Weights of a small mixture-of-experts language model, trained from scratch on English Wikipedia: 16 experts in each of 15 layers, 192 squared ReLU neurons an expert.
Below are experts of layer 3 (counted from 0) of a mixture-of-experts language model. Rows are named router (the router's row for the expert), up (a neuron's input weights, with its number) and show model dimensions 192-255. Each number is 500 + 50 x the weight over its row's rms, rounded and kept within 0 to 999. Numbers have three digits each.
After each expert's rows: "comes after" lists some tokens at least twice as common just before its tokens as in all text. This comes from a sample of Wikipedia text that the model never trained on. Tokens count by the router's weight.

# expert 1
router:477497522510591500553556571513479495531451506533518548523503582523461504503496525485580494518471485538553442494579575568488447477498437541467559522513494523415488498508543463561509536443621446
up0:444509556522495523437395452493607438496561531587522546546535462480427547505484477523553588463550442527564517437542450383496548532466575613518441433528543477481490413574543436503550559407568513
up1:474470522494457550479574539561500516592485517496530486501546474552304460500600547548428536527482555574532489407504549625466468510466541530487523551390517552575542461500429446492614475397496527
up2:604514543435482571512404466526452507350534490502540503533665516452470474455555472556467575461547481556478541491487548422525545466448495571525434497492565546500452551454465498471565488498494431
up3:571491502461512530489460510546466517424414518661541527465476494577473537597509520424507500571387486530478520510447523482492506485535539408478521523544452580447494547479474527493489536469499504
up4:492460630477550488556481444511541535529634520544408430586490561477466512584460504491566379527529478467557502562553429584493517581497495526516459556468497470547553506573450478513545598426511526
up5:451522528480504547412544418533532493565506524505494443479536495530538467467469491551416529517483486510533525497501550598425640487459441550529491502535590426492488531533499540515501499501592407
up6:430476486445480498457550533458487473564443488494401480498401574392447439459512550515495429494526534419495477479521487487438411414473511593526470504539529582455416561490454474455568361434531430
up7:530486603570498535475534469546612475607637508493548440423482528468471499482403432368529487490612413524517451467553443479529521496526421612467476487533542544462462536568451508602519605474510493
up8:454505583474500488555471434545507420550491504453531569533453493469466383465548415431476628469499513521561512422467454463513557506516542496594504436436506554564517484433398467444568388475530456
up9:440584520499572434495388474462472531539481551419589490597513549533470488496534403557470432564492415517560485470574498542606469534480501500552431389456471490517488458605501496487573495471504466
up10:609578456562460513548505483514494504602428503523436433473502411520495529459450460452510567484378539427529452485513455500523485427528420511460593479544474592520531534512478481546465487471461463
up11:523489511474445460525493509473520479478507519524489493467487510548440533374463374444516514467457429541458534488565553493550528516586483602473426449551519494463496440484421552624459538502472450
up12:555501485537523456456475550490572486483550422490453492459581482523486524564415512454431445498518492391469579558534506507604486485547536451497493571459406543465527431494541473484498513437512500
up13:484596511552491485504492455451486595578567521425456440496436474616550518520541497321434438485553435537525409418473402473462488416433432427455520461490537502527432432544444537499529508484503416
up14:563459512533582551508479452434567528471453521487487492488505535484296478482535425508579538477604428519487567518533494469548519545466549476400573464474535507424512527463500528504444516501390506
up15:488545599457538486440536541510499530393506569501591482511488486507540508588403496494484546460461500434424454493517532493482486469387450536372468492474406526547501517480522468472519515478447432
up16:522531563552399495510526520559538502603508464567505437473578508597424463502466489431515530546491451431535592489475552435406535482418570465535636472461502465487469567428539494431476497511611471
up17:540494500540515516480538495437541464562514519479569551522468522511504544535439484552525494462542509490486434527495516563531472402557453388486464503359434527483553415472596479501568420452579458
up18:418470567493525505578576518417511497532538551535429450486369531490514545464537547521544457483555552531424570496581450482584513450522381464526480628554478441404530470460412437480450438468405485
up19:481563563508499534503567497489428508526468506424533496445532462614430438465500481438518440439594433578544529486463529478466507572476536584449554530436511524554462581473408452533499551501470456
up20:507427481500566448548483506526502400534559482573513508438436525602507532530526515492518531525527446510482490468447605540492470543442509566508455507481497447568510529449445512556471419504590515
up21:517476528457479536546537463606566541436569513592535502643454505518487549457427523458437398497489445465540543497548506442545423475488451514485570507480579513564518589464541449458479506395538457
up22:533461482523484450474583446469402536452542527494478543454478570466442410499516537460526521547556520450500472608507442498455507534416507470449522536530543576474523461524469534486525533445514470
up23:508454480597514455364474372568530511565527535424492516581522559508487457548395515550442492527505473514490536497517492503425430504506521581429401554475442461478542509377470482552500503402479549
up24:392528509511580500531509456464462438538534554455540472440443516468453455540479511471470461478498322583567498495494466502476502551541552488508587488528538475556410468566481536430526468448490487
up25:541544486551523431522519558490482433520559502451515451495497467534462415499506526414477499558417493494561456461478509553535478513549510411563513318480465440561469610392439447419519487507501475
up26:516457630597477559501499512557486491444523558558553503519485517570439476530420459538447465666436414534448526464573552533440466569544512480486514476557486623557581468512392460397449506501441469
comes after: " |", "k", "h", ".", "'", " 6"

# expert 5
router:470460560502497528520587576506458411541431503515448488398573488518429431629476514419553547492436477513451508421480439510435444465514453452488619505572485605517462567520500505492571485454421481
up0:582479496615571505478551537428519453473418583473413408526590494574563396590561547511518535469462488491459414486394490545519504496387483443637544436413559523489523428484500538542510504498474451
up1:492526548597412441522474593533546401459597493543518457483488497516555568465591547453485460561523518557419532580504456519437484543481485489450509476513629538582580539467581393458540528474530409
up2:540521557472440490556514537564483454401450488472451435433463456484543377545496491420458522497544452490520465425427455496491489457540522440509498409539517472498562431560479453465563397471506441
up3:538482497499547537484533523431482433484489605521414569535568479491521486454481449543340579494552457455473489453493535464514517469463507542396524467543442560492521540599448557581525567514456417
up4:473483468427547558531548574441444453478489530468545520513487503477344510577510574524497431398493490516558479438552484558471479576448474533413539378549508607562513473533524526562457488441512542
up5:568473423517492526402499469533587455465528553491520542479585552483448451582465508510443415479473477510586506556519547474510449578509524511495377556504494423557513453530481451534525500424479459
up6:581491411430534549582426473495438506622476449413477493572484485519515389462470478409424476423498530488535542452405456450457476494523532635526587403576493440458444586526396530487409437472515405
up7:608448460519587494423481543619484410505507536497460515510465486497402531586465514563511505517471419402517437475494584537458520553537503523506481429491573537449509496575557524466568453456428443
up8:441408487546544584500466475529483427428501472554501450444489562569439549562502447505546519617486427523511438491509450447496465500409555452457566506521513545478478507475538527484556514493537525
up9:477567508432524514611486505522546493473575458540500465436340619578444494560500494448574532550603417440487561566443459541512451491455505470490504366503562535479488462392535525552592467490508478
up10:400561466508543532456496488519480511457524606644452473598491509618489496526468537452480500530466467408478435477568537583505463498474510510354492503454545559457479464536497496442519424457457492
up11:503591512644547457538518469450468548511532527553496471455539438502477526430523453498504431551532470468605554474431572539436446497586455489494476565560488399465503474442519458499433561473524477
up12:581542510533472405397542454481480538529475503359424482427463562513402565573486585462550457506419409506505517563504488523541547488479455501550445525449496494511524521544503499524447452483490467
up13:495529551459470530473537508585563577452487577532576437599511502476552561482510553522444571510563457557646521418548541507514508453552623497492401426514580523483476489537399512512461470495475520
up14:599506498454472474474544551452592531485487489548498487417527487553442437451481439503553490523614532462488476431595480420505514524509554485439481447499511536443582438498451555472481550484561487
up15:566458516536472473535528505562494510455436515534464593427521552485498488490532480477457499505506581529447408465442524473507570357524478385510534436438534485507449502525553520550458365517513562
up16:640469451500590553570379517534580514552461465499490430513442484452475482580543507393423467495421557465624469528548492464487608505437467519477558468488533429582546551400509496505504549469489441
up17:529497491517467545470496590451496474512481606542467519541479511420478505479391496537406436476516602490585502473533470518468610412512551427464519542459498534451492468444531449473509538509528439
up18:552474417558491522523474556609610410503479456479488477398544463536425483440472490421465456512433573546460489441481458510473495601527450452470516573496489426552530531443487505438467522525480426
up19:609517498502505536506513526438469528557456477469511569419565518462541377586465551542472437645503372496529527484543476465506496561493584439390531470552454509563498553565532506534572409502444537
up20:526521455509484514522534499480551564474517581431483526494465538510583544500472492465525500527525475520526529494569551561539541478575482467442552423481549504447529483450481531506482515394512458
up21:622582452451530555461506558496490412574490509474497503410460487428434480601514519395486526451614507484482439426484398497474529567457473437541508472540580524474487478514517533503446532459356427
up22:553494518428544504491524412466507503415492571457516372471514424510511498463466469541521510515528568445542475539446469433555443557476496521496435486423526467562551518516576434468512495503433477
up23:509513522411438443505482477526517510505479545461490469548492495463465498479527492498427490497467407542456487501488487510519478480472465476510530524482549426576491394557494482533456459508475385
up24:575620408398563484565509501459473410470467490472433488530544516455456480533546531593563540484523532512536566465513527540427571474458617461552479532482501589454500527439452429441466509449502440
up25:468487550456439531519501341497464573506493520508468460513419578490496504424574491425339447485510530544589418500443484459532498493471467416519507588439432552492491471443474365536534456495501460
up26:608520536518522420560510481504516477538498506541555459497411564455411464576471414495555533537558527566503545567539495497551531450439518519507413511506540565598512577489523459462442479421532500
comes after: " M", " D", " G", " P", " K", " T"

# expert 10
router:471531586493592480483424407480600518489579610439475494429594457564445469521573489491510489595521479493569466508503540484609464439562591458544487426445463480535489482476388538560611468450530511
up0:468444514450531464576528449500539454478564509503479511400500466479517475511541446554447487466443610486455480500572471480539596485520513496352600531471512510585500424508486454479541473459499539
up1:463563481467586545461465437512443452485512609454507477598536479506420434496516443537553542603440488458545535538581439500546477544574543537537443451484574515568592507502523504421571534428552474
up2:540477521472571506461603417485527552578529562511513467416569570469498462500458513533550472389591534563572486511586458526543604537480497531474534597591498461441544497449485489446481527497497395
up3:443501551535492427515522434517564540574492532556502460557482479570434488484597529529433487554546475537424514442462507504560525433442591408465644604464571455424553437453454458456506420435466535
up4:464493482582446533476471382451477495409553596501476490478435460584489471450423495528554486589465472510532535423493508466461458407486533454510570410545545487456424408480493464605491456514525539
up5:446526508494469535472403488461444474503513514464527455498488482490442509510509473433493486550505536490543432555409551513549472526484495367549414448451453518458558581558415554537562478430511532
up6:458601447485585613493543480533505546428444491442561496518389536525551557498558517458490532518513483518512621474509565504538434589594517474490457569477444421498485466467498449527510509514517436
up7:547533454598487489399515550492403568566484607482506529556566470489467510617494505555457502542479482559499586529435468627548564598566528498576432457505467584511454524510460473379581470487485456
up8:480421530526522586424426442570576493588531503489466503469543565438498525512543554471478512502585516567409574547386490510453439513458532491513537484409420494571539422425548525550482493469406543
up9:484456603584516518473470474620555489506479543534511471508438475554462482481493498478576431526470434579421526542537551521503465468524533511498596481516618489576448487577491531463542481513498417
up10:561516448533500459494528538494514533491484574440462487441453557525572514555542408480594519520437539522473489495532517620526468431505405592510552477503512534466572455468481522540450612493494508
up11:456530394520581538477417497480551392473581548589394368488516525524475453475527482505476524592496525498516554489532562482485510441514497550519452438458425461459426560499567517455553527512618512
up12:495549516559552470561479496511469523487518558583475539559551489385502431561585456439476533493432567449478434456489569469591489553470474588337492515498562549473531534484478411438479521497380507
up13:579420503457528454539454560457570469465483525525539466455541441541555501465517433495406510490511428460441441546419510571575557481525482460427513512508499563548503480450569481471553514555527433
up14:497494489505523485411546498524539354542503481451487460558509456516512552472416480463561514520492574393497478507474548507545529429525502569481382480483462462594515611511499440502508560486539495
up15:519422537560539492370543499495494454412486553407512515460558519398513455505554472486468504544503530524549395495577503496518442521490506452495436452580511457516403472539398474487408437599603467
up16:567502598525585510536522563495463513486446497510511393489478562491478443497498453540505462496509463563475432473546578411557595495490436538434482515441498435425479473389483536517397600437406455
up17:593579486543574508543485471497524498577472599483418532551481536411501454483557469388425496563515511529492486479608550463465487456535549436436516566544531561568482524479526510505524487482388502
up18:506432425522455554417480522595607471507480593524513532577546570463523471449563479585559394480611487481451490562593431576496475445525485433425505471506430502428586450479572547516488419485597476
up19:499393518405524486570528512515456456519557509487443566490531512543475464489555491457525468466438506457576533494470388485507484500508516493534503499610502412462476518517442517480556535520420552
up20:539502549419466550600482504449458479504464562586533522444506532533490522407522476406550474515547485502481566400574612527502573574398462438487472480518513486479462454399421472556459451433614476
up21:445378615568480508478533551561504518571478485545590544529535597531486536499509560432446579548530474502444386394460486550537506451514468547465514512543537455601483505497485520411542520468572405
up22:475438548503527520528459405522596522543535567598477545433487540594364480574598445452487522446455472511489466484523503417443520527449496586616432495402526567503544548388515530538464544473475518
up23:445472412558401515539547548513532473563500461512473424522511467529491458519549491381548450472448556557556505510460521487528597448488523527461544530449519438515539529551458553484574488421505487
up24:531610477450510499552432514506488500469523480524569507437563621475517487509449460493535515476472493494462483509494485492545455431544500478525492540490405541499508560560429480414459475500437407
up25:460558599512514565578454464505478494532470480568432396519433530527449536577497436496474470526505482539469537436543493546534419531463513572419517500530441467523493496500563479497627540485474514
up26:455537535550507490592477571561542454494549500473564410515517510440487508570513558475529463471486526447450483538533518461541528636434523550473505400533594480559523467523504486493485528446511511
comes after: "s", "\n", "ed", ",", "w", " W"

# expert 12
router:430530469537541433481482479520464461478580638453446498483494525469526456512407528570437488472483433426609533452563531539476430409486574457436548465495429417463452434452536469465493492477506437
up0:469540474552504503432454515512482489607361512488509533549600589501438467571554540543550441522441528567482434504412495517528453431479494427498528507398536478486467611492502471544559452451533378
up1:516561454542397466570522465665475513448530496545506442412527540515531463483512439538518498539512492539425465473475469445473446459417507479510492521478442556543522428561343495473428541431559448
up2:586405406518490540437527502468604491483536502519482486486470485478388466455554496508478422446521608509497565487528528461496536482514480414479559504503452517512489480471473531500482472445496496
up3:387502519486554516425616551497490480599502559512433496478453515564419467549590516499433510408563554422541577512539461478509509484399426525509557543511563503489507535470439497569530487520483579
up4:524512507564520431479441566551417483499558526483496459442601412510440483518434525473530496438550544490517528535510549477461495459537459505421496421438415523605524442534487395562468539464446497
up5:466490456514525465544503447550496484496570440487543496533469520516539412523514520521454568411481484544496479400571476487395505562548502414507457499350511520459481515474482477561464506455453527
up6:520526553433534435517601534537397499565491553571475540466656481419479523530453588492430484443488424439480520370499635516524541442464557486581493520520501474502366473483580483477459538445401399
up7:499529559406527467497513463422517504447479518489470450435513476637548447475489547471512571434506430449598592515464457592531489423570549562404454525447478419446442454482468463530575460431460400
up8:626645470525496540475517491548561464476506507470455460552554433565480465479524473466501468565553437460493543531548587546582566486438487496442395371528469437525497481519463426542431601521585496
up9:446582475456429481452503464617462442513598526557528539484598517425449573564452558514529419503483440494461606521508541553544459437524560608567496503480554540540509500478595457490595486497450506
up10:446551463430624481480568496611448525576515494560574496542548586503398535460475538590392482492490580539486499459525525569496525487467470421520391499507478501564501465379577478413522569474466499
up11:596486490543475498598556511548484465541540553496458464537483504478452527469463481608566610556482518505488551480552486485525548422509418479438504518548574481452481454439502429555478540419460513
up12:498459488541614514553497492599511410455407448423451502487506502558466480548480566486463484573517401461496483525494502511477465503520530552599558521497584486570467465493442545588541435423533476
up13:574548451450525522495567575439488440514435546513423416513484528545441506520457537550552449509449561480487384434481492464479485410507410542474544542489485450450532492525520447479541436483536523
up14:553442517498470522563458594523571495536545542483402441493465510468530482547468484517504478553486474596472578500376539498435455524521519478424433560583588490498485468542454457459439493475551450
up15:487596540505525454453533455481578343450475532410575592553554528503490499592507458570551502481525503481525571591551480583579512448462491467482462479430409516480490523536523472524563422543537477
up16:580575475514535516505525456427506442477503535521496405448548501444494532507466516507496551466463452557483516446536514566581466651547522533551638448455479539528557516527521545541499441511460416
up17:417449575501529583507563512450541464450532585493523426433409511482499442597561521549539566552495414486514514537587498464529522511487557566491444402543470435465500479581523502546521572522452385
up18:421622456459462453551509455479495530454430546515467474521571539523526445492435540457450509437533524451505471505474520506453532535469495551385466451389580520455517550478533430602499510508465446
up19:446548502446416463579499457563436476512508495506571469561415542529448527512516619547522555466549596457592529508446501368539438543579500446417560423444526565481563410455524428553412532411577442
up20:515470428431490410495519498531428438415541560470559473435482494471436506605486586597392494512475516507513464455462541455461472499488525483360482474500512539552473486558524530427461448486465547
up21:472551475494367492517466500502441445593527513519478529541455587404466457502583457503522507557572454504430538458429470432504466474486508562440497610485498454481459532530339446498543518498439509
up22:583427568519558493503558542537517506466462484598547449564450501555492496524439492474511477522482427500431489463491458533488431459417409442377563569527481527596520539560545426485466583484515544
up23:514478403486362547487525505555493551441499525519539397466468464464529463489431529394459419487580578532572374499438472406589592483473505438458481602583534495583531506489451511493493528469424436
up24:612537508422523425489442425514473394521558507473480554464466534458498493525448556502572491463515529553606477442518524517439509459581543513520467481505492515401425479530452475568406499503477484
up25:542554453487538504561420525560390499546473458464511495485455510437476416509452466541484448477469400431532563452519421432572481483594534525498442544480529482631656567468576410440491391430506425
up26:467513509490476446489593533450569469462496513498562504542489486460447339501558510544553438493642538506521492541556487476446452384593597493370515587417499451483473462402473444498493430509476545
comes after: "s", "e", ".", "y", "o", " E"

# expert 15
router:537462480479623467491529538519484461529550580474455532428460472428471507655508450472459551506500482570483445460575475476602582532377533476436454491468567451483477493462528526536592524461488488
up0:492384475496492495465434549378489492483470477536541483502580568489445445530579538470429569500553539498471455499462506473593557516495517443360551466528374529538549499446480520424558499533474470
up1:539507503447499412516516524599517540468534503562523395421537537453441503614534453491512448498454448397481567462580499487481489584525486505487451579495485439455530463530517551494510577478492501
up2:474629600454521407496520470503450446549596515508523478509493511484529488515522579581522479509494592506501488482484478463625459460449585533514495569514475609469571501480543518506415588486516464
up3:518518538580518454489544496424560463355577644531534462526564536519437471539495357539572521610445565437594510535524485516557558555454565597459506384512442519525531547462547480530583548448519428
up4:548535476508485439477474524504434540619487520498553463579536434435440491476542473556407463526507394496437508464515554395438528450515614483467420407492569511389528546530501511560530471497512500
up5:539502581549535553498383580585496533509415504450480601558444612434467511496507570477465577508463422574489509515504577461552520545514527571600545513597584450548546440337531511553410532390496480
up6:455573517584498504532543445437516445515485633477484517582608503450386492540490606546501479462529431482545566474493505493584558488494494451481461486490582530405476428471501495539584479532364526
up7:505519542550483604438468486434508466501409531416494504546545556499473471479539425489423508537576499462451573537447589475524579506489546409514486443494560502442514452541545496512413490492472442
up8:498483477533540415528508453450492474562541533501500496387547499558518522601489499482556468484550424550469556492516493489544559471495520452430426499568503569470512444483573448498583390525541517
up9:443561467546376363524501559576514523581483552507555502382477475496522455387516474403528408536516536544498524484444515523488548457406513493494558465571394502528449484458570458396447480468548453
up10:558570450563484478480424482549459548601514463456449520436483525471479443432446533390555577469490440536510511559487496480482479405470497514506456421561474488494450572411468425532518575455460419
up11:464435493449522374522426492579555538566539457429541474576571523461501402555480414571520375483520497475563459480458473543511461530510410594465444490453535434490452537483430496494584416512426465
up12:509516405556507492424510506507491500444609560510628560459514469451430482500571541543450512477619580466593512539551531451470517417404513532452462540439516524559574410498533363430489488496462465
up13:554451504398482640522496537519445458513506425599485446441494522487540501544563470529477574491509564499450439463438449466575502438443442531521617437535547465552496484556525479473610450449496561
up14:468480470506531616487452524528459514554489385490503498504489527496489487399484527427518428472574488403502444510559487497420525429446586525522565507454490476530551491547477542424495492476463489
up15:428501479574415560569447487571479467500613509591541436458519495593404437419536472463534540541510555546590430505459565516444508497532555480471487483444447579521516524407458404511439551367565484
up16:501557537539494548530437464484675607511571470533546500482470530445491449403535484516520411552486393503516531548555539559570514488531422477358485523466548511518439509463503501556524572457540450
up17:515484533547530460522580514572451495470538426477482509433467478524449462480573456496472549556492497422472514457409435555581487444414511553491481492487533471464431484418538409358467510485559471
up18:511480551475506505476553481527456472471504519484528420444515635553483453460451463544566481491535534432524530461532493468509455482449561488430470447556492470477517399501574421559440541431497457
up19:566459511633520493507547485452468510426571534514392476408487487556485448545496497520449599672532527599438457498527491510522574485558487553498495514443436523531496532527524534478555521425463505
up20:461596508556541527510556512421573514422455413510521502604518493514504429512476425492459583426544535457543491430481535436446631461445496506505535597567441445469581511406477425474485474459595489
up21:544497451498567521592546487523479508537478564491538449475475526507448553485447435458468523555458447415539432537535497565476560376500522461481486491518426493469548473481441541544466570508460457
up22:562534481517452502481495443481431479454526389455503556471540487548372467568532457539465516525547509580441513474513452497560484590521468498481437431542517454558525532512509516496538506495532438
up23:577563476511411571556463537523544466438459535545498419586483677570493442434465538493533455521465517490498612516434486504470517443534435528507424519502484569461479506456503438459528466465575426
up24:543564597506452561446472481545508430513463428460531476562570477478535538482500575468516542472557539571586519524448630503472518512471472506538438495448374556487490522457513522471445500463499469
up25:467487473533535512574426570407526426536478546587485506468433559501510454517555392458430564549554463506443597434524522492517476538415443464461543506445549518483420470437496552539566544435459506
up26:456428517560432488513573491522476531422525577493513470560531493503529474444478477557402488503535496511501475341502474361492422502513496557474465468484458545515562493523439484518544503506459477
comes after: " ", " (", " p", " \"", "-", " un"

# expert 13
router:564598620466424403527597548451628533512423459492480415531553523559452427556537507462550423567533527630488472452484523403484587549580490500565459490499531537595482570403505414518615514472519514
up0:455406537529513498510561551442489492464485439500446542510443540590539515473495512492538449470535556445514602580542501538524425512481533534507462469470486488387458394502512469488488449468448393
up1:547501452532453464435389581608380469505505481437546533469471503466544459409419567545499488529489584436480461526545439485531487414489455549518487554480531505427552437441437424459489439450534400
up2:474528476586504515432505470424508415555481503472491470537556545555429503480454413480604462643476504524479459561581447544543491581502432487514464453550473485531518623476465549530562429521481460
up3:519566456481529470520501476465527407475488444458523555426524414487459421568502503531546538575510479484490374585460534465486497527401492494436581414512568495428499363595501561557467522494502511
up4:543609389482458611496495536509479548552505434472430498525474509497488463515450492526505421517465477503443500526548527567513595543513530523537445519504474550412601503497514507417410453469543486
up5:541443518501471452433534545493561499577470514419442438476545490522535530493480454587497470561500591488569553474540534540449508514438383578448440420552481508553428503464541439533447505501521478
up6:445515500547606465569489545591450488509515484613423534512528516541522483494537508434521464497445429433542545434512516441580408502543493469511489445441589435509537496478469521492540579465385517
up7:619468549458527483518448480455517498474500516420562499554432478502439482569520556529552481438533449483491594520494529442595463526531403483452494497497620524482468446566422536398524446454488487
up8:486541476477423483502501465483468495550406543446542393444495515460533427502447466464513503470361529522519510508533503450576500505471348463493530521499497547563497534513485504596583446385521472
up9:399431453508515480456485530470528484518559481484498466395509531486533603490533561549421491489510460538524394494499533568562404368478540505502604426503476531432458391530439493434530548444521516
up10:434568510501514547449487519418547516470492541527448403519462538473398437581522459435425520547546472509439510407526456504560496509473542517557513454534582540540404430472444495451526479463548507
up11:485502531495500587560466516524509474612498494456448545368513455468468527565502520402558595520465380477548500473523537511522475501520495467403469470478435566539572625482501448442455563471487501
up12:484457516477485464591397533591438471497503500430417407473504520439492448566529521553512409574508502525445438471438526449495397411391468491447442569522565449457415576538505474522496534460433473
up13:502550498629486511515555438532499502502605447511438474460512430522508607503501556489455567587458427422431543542464512521469503446531515499544460432457474461466582479469566460508561516502481404
up14:493450551500501552485502513461538493581464542452486414561448454519486568546451555455527492466469452451559442563446587586382501469500463469526556553440438425490581443487563520480500415459550496
up15:559575563501479447582536518557548458521540490511470478467512561493493473505551540511517463517514397541507488506524587449508599518562512476450382515535399492496525546484526469539544565556583480
up16:501507514502481532446525516538526520565456521499417545494541517481518509522556528528510426424387454523558558481540607500541580547505568509485513567543476457365556532477471421493502541537467503
up17:507484407512523494539484484471489512486567516430475506579498412434558505605560533453548415491531470519547499496488460536517536554481534404477428540616547392521476419494444361526517493433458522
up18:490533403564474455483510450502435405500484506517562457587482532425575428568452459522542498530532450540486444532518487462481538465553515483499503418555496565467559566442439412492568588520450416
up19:488459486531516426588549537503493437529430482624377517523520496509437438496481410566480522492511468510430414521460526445523590473442464526452540496432564491608481500512445466456562451441470556
up20:541433462496493429414510537489477465506449509432444496498522448428484431454495456518517452542452449515478553422471478528500493512400456540479530483496476508521509490448574450529545424497499518
up21:469472480476502464512512468464473519480516517418430531504454450473516482558529493471382416514490536506623460566497453443562463419526474415423542492537463580580521494538473483518473436521533485
up22:490544535496533452575434476486542564471555466433418534521519571564527495518570501484403463544528511474470505538532590442495494539469497603484380359458555472542575611476537489542590525433515515
up23:428536452589532467456486443459554473432491503562550476551605549583456495464462565558445400582551591492609490542452506430502579394464513460498440424446481627471457508495460444486462521475486457
up24:554447511462473531532468392551514480559590527590531459431535512600508478513491461513505557549527583449474552453381446539547474550516554468524555392579451493477453546493527418420541452455586508
up25:561512492546504526413509569506477403429537473497484517454494526562493471548422471509472564556546485518503499435556423450505435543466574558530566492579548503464505502510494578465574581464386407
up26:610454491484441553607549506511547567502490579481480465440494598394480404513462418450499557566603474524509458549515506458561538514438473527438497452554481526520542394555527455485440415463482444
comes after: " F", " B", "re", " the", "B", " Mar"

# expert 11
router:531536493500650487441482484551563522510487596469504513578448585572504477471495455496494371543591497402608561597560522514483536444481512473537423577441557432487496452532461511613493555454475503
up0:496460531507525379453433529492560481501521594461466500393520510481508417545585502514519535484467494530517531539479557518653528459464371525529493510548582475491577463569429480548572370560509546
up1:564452497604508426479369523519470434514470483449427543512590512534486466443415512483437394470523520402503398486517512473507564467452439517553476561460535489489509494566457490491523516465426446
up2:508543503524513415456386600584566474464614482475554477461485493493513431492423516443559424515396510475558461526482475525553494447426531465519463462501444504449452459474538534510477520456464475
up3:456487562556454481534541490434529458483449554488492509570516539492550493603511566453548427527563471486342525528425575545488478518475519525482470425470625511513497473485365493448517484534525404
up4:539457603470583488445505524576454532340503528613462477540533534505458526489477528498496462484447438417530504463571560503481414434516522549432472581512496563553480455525530530498518519427486443
up5:479459404468537511520474485555504470499512532530435515437636444483465384552548565440455543492485566545505473438395519407563532508392537535567515535482573485497489492515408464437480530448522502
up6:556461439572571494495441512518454467437488555569495547574483681472494511611501373562506534556398529507558454502486459542523413511386546546537567502563515612550431535542465529471498516297564479
up7:503564572555502526439407491557567437455539586413538552506540561487576396462606536487509494507477493538567455514506475499470579498532536607507483473537480525519507501496520560534504446486580470
up8:525417527518486445468463367490467543467512571470538487584488534519458489492597505431588503530581453564591488510538447456507549539488521576514443329479564497477496494456437519533503526453600448
up9:569487511438469407425548511508490513563461572518525475587582479471449450419504498528509574473504533462488504534509505484406515499411487539468445462451520467459456562556534505539499456443543494
up10:483427480575471550441582489545527510658491502555450534568548489487546477581461398442526540441544441486479476520527522496577560496439566542596482415393491533466539465531583584478544481467502579
up11:524484554553531477542486538555554498498474466531503429419522548577477459513590462465569449539549536459501518506559582431520525546467446472468503490492565600610529435476566475543398488456524458
up12:420578477507453478563512490524573514527549514534557478477504479483496534607477487476564466549430484408538512546491529496389620549521414388446502513459487475474502514452447473524493527523496538
up13:483480516475474556556503432405453485511628536527521499438513633479462458538480558525414580453513530470494526508575497572446473443512526555503562485516472483490516467440468489497529495495469436
up14:542571566570512548485550451441621446516526625475530547514495504553483443509471476549564434547488417434594477487498488574514545493449492496453508455484544415484589506496467455551455423430570463
up15:580436423588564499494468523529496558410490590460507572485479464518478492484525431541424530565409532460408347470492488545575479517472510453527547452485605496587487381517458523505545513460499423
up16:513561562532499516498483511528565457438636483659473447499498549567540568559569456508472541523492450521523516545470497431569520551602579521474447436485420464396585497548529469459541580450453526
up17:469418403475515491440536490610505469523533471415479487562528508411459528505405474415514475528505452419508477500476510518434503480502516439491469559438605428551489487534489505605437545516485461
up18:512494488423480507528565554495589481481566495595477481487542578531449474494513576457556517450550498529422548557478575551558560446412396505505474494490562561542479606522635512586548587412540549
up19:567492498445514539512542490465515518553500429434481595483520573569482515552473463487441441571455390477523516479553486578537523465508431567492520477607568480446503538505524541540470536528550509
up20:453497517528478489482507424475434480483508566491470549520614507471436454573482477477441457436434523469549467551452530523582551674474414487539503483566516499551502514518531456532554519401572436
up21:515433522368463455481571555539622421476556454498515446577500547510517510514401497480476519435530519494505402539481467611535462484502506484448433456543430512509490519448442459519483489544468458
up22:445427532559531569453548416466553431562493563514488519460398560467512466507501566502505435472478516534519516389557486397475461559528556437387510543525447534472445534512507509471537519446492409
up23:488555592567521508571405509541481500492553569475494550544520601460492413503421428514466411457544372543542510559483512485450487550501420546469547471462460558502455529444467561561557434491407514
up24:511594425494504591539568498549527485497525605504492497556394574623499431468497482530529526542531475397534533518579538532421577435514571443474405460417527517460517435519431521569607473496543502
up25:485536464493532484419488482524498514431506629453580518596518600575471533515618476512437470468577516453506550547566484409524607595439503613425493509446568530532596472484494428552483427463442498
up26:496498486566481467508441503502414529488525525570511552532421518491507463477498442455393543447552544492438461473528491507465546415426491509481543560501532494537469534464553367392486507459503479
comes after: "\n", "il", "it", "ent", "if", " of"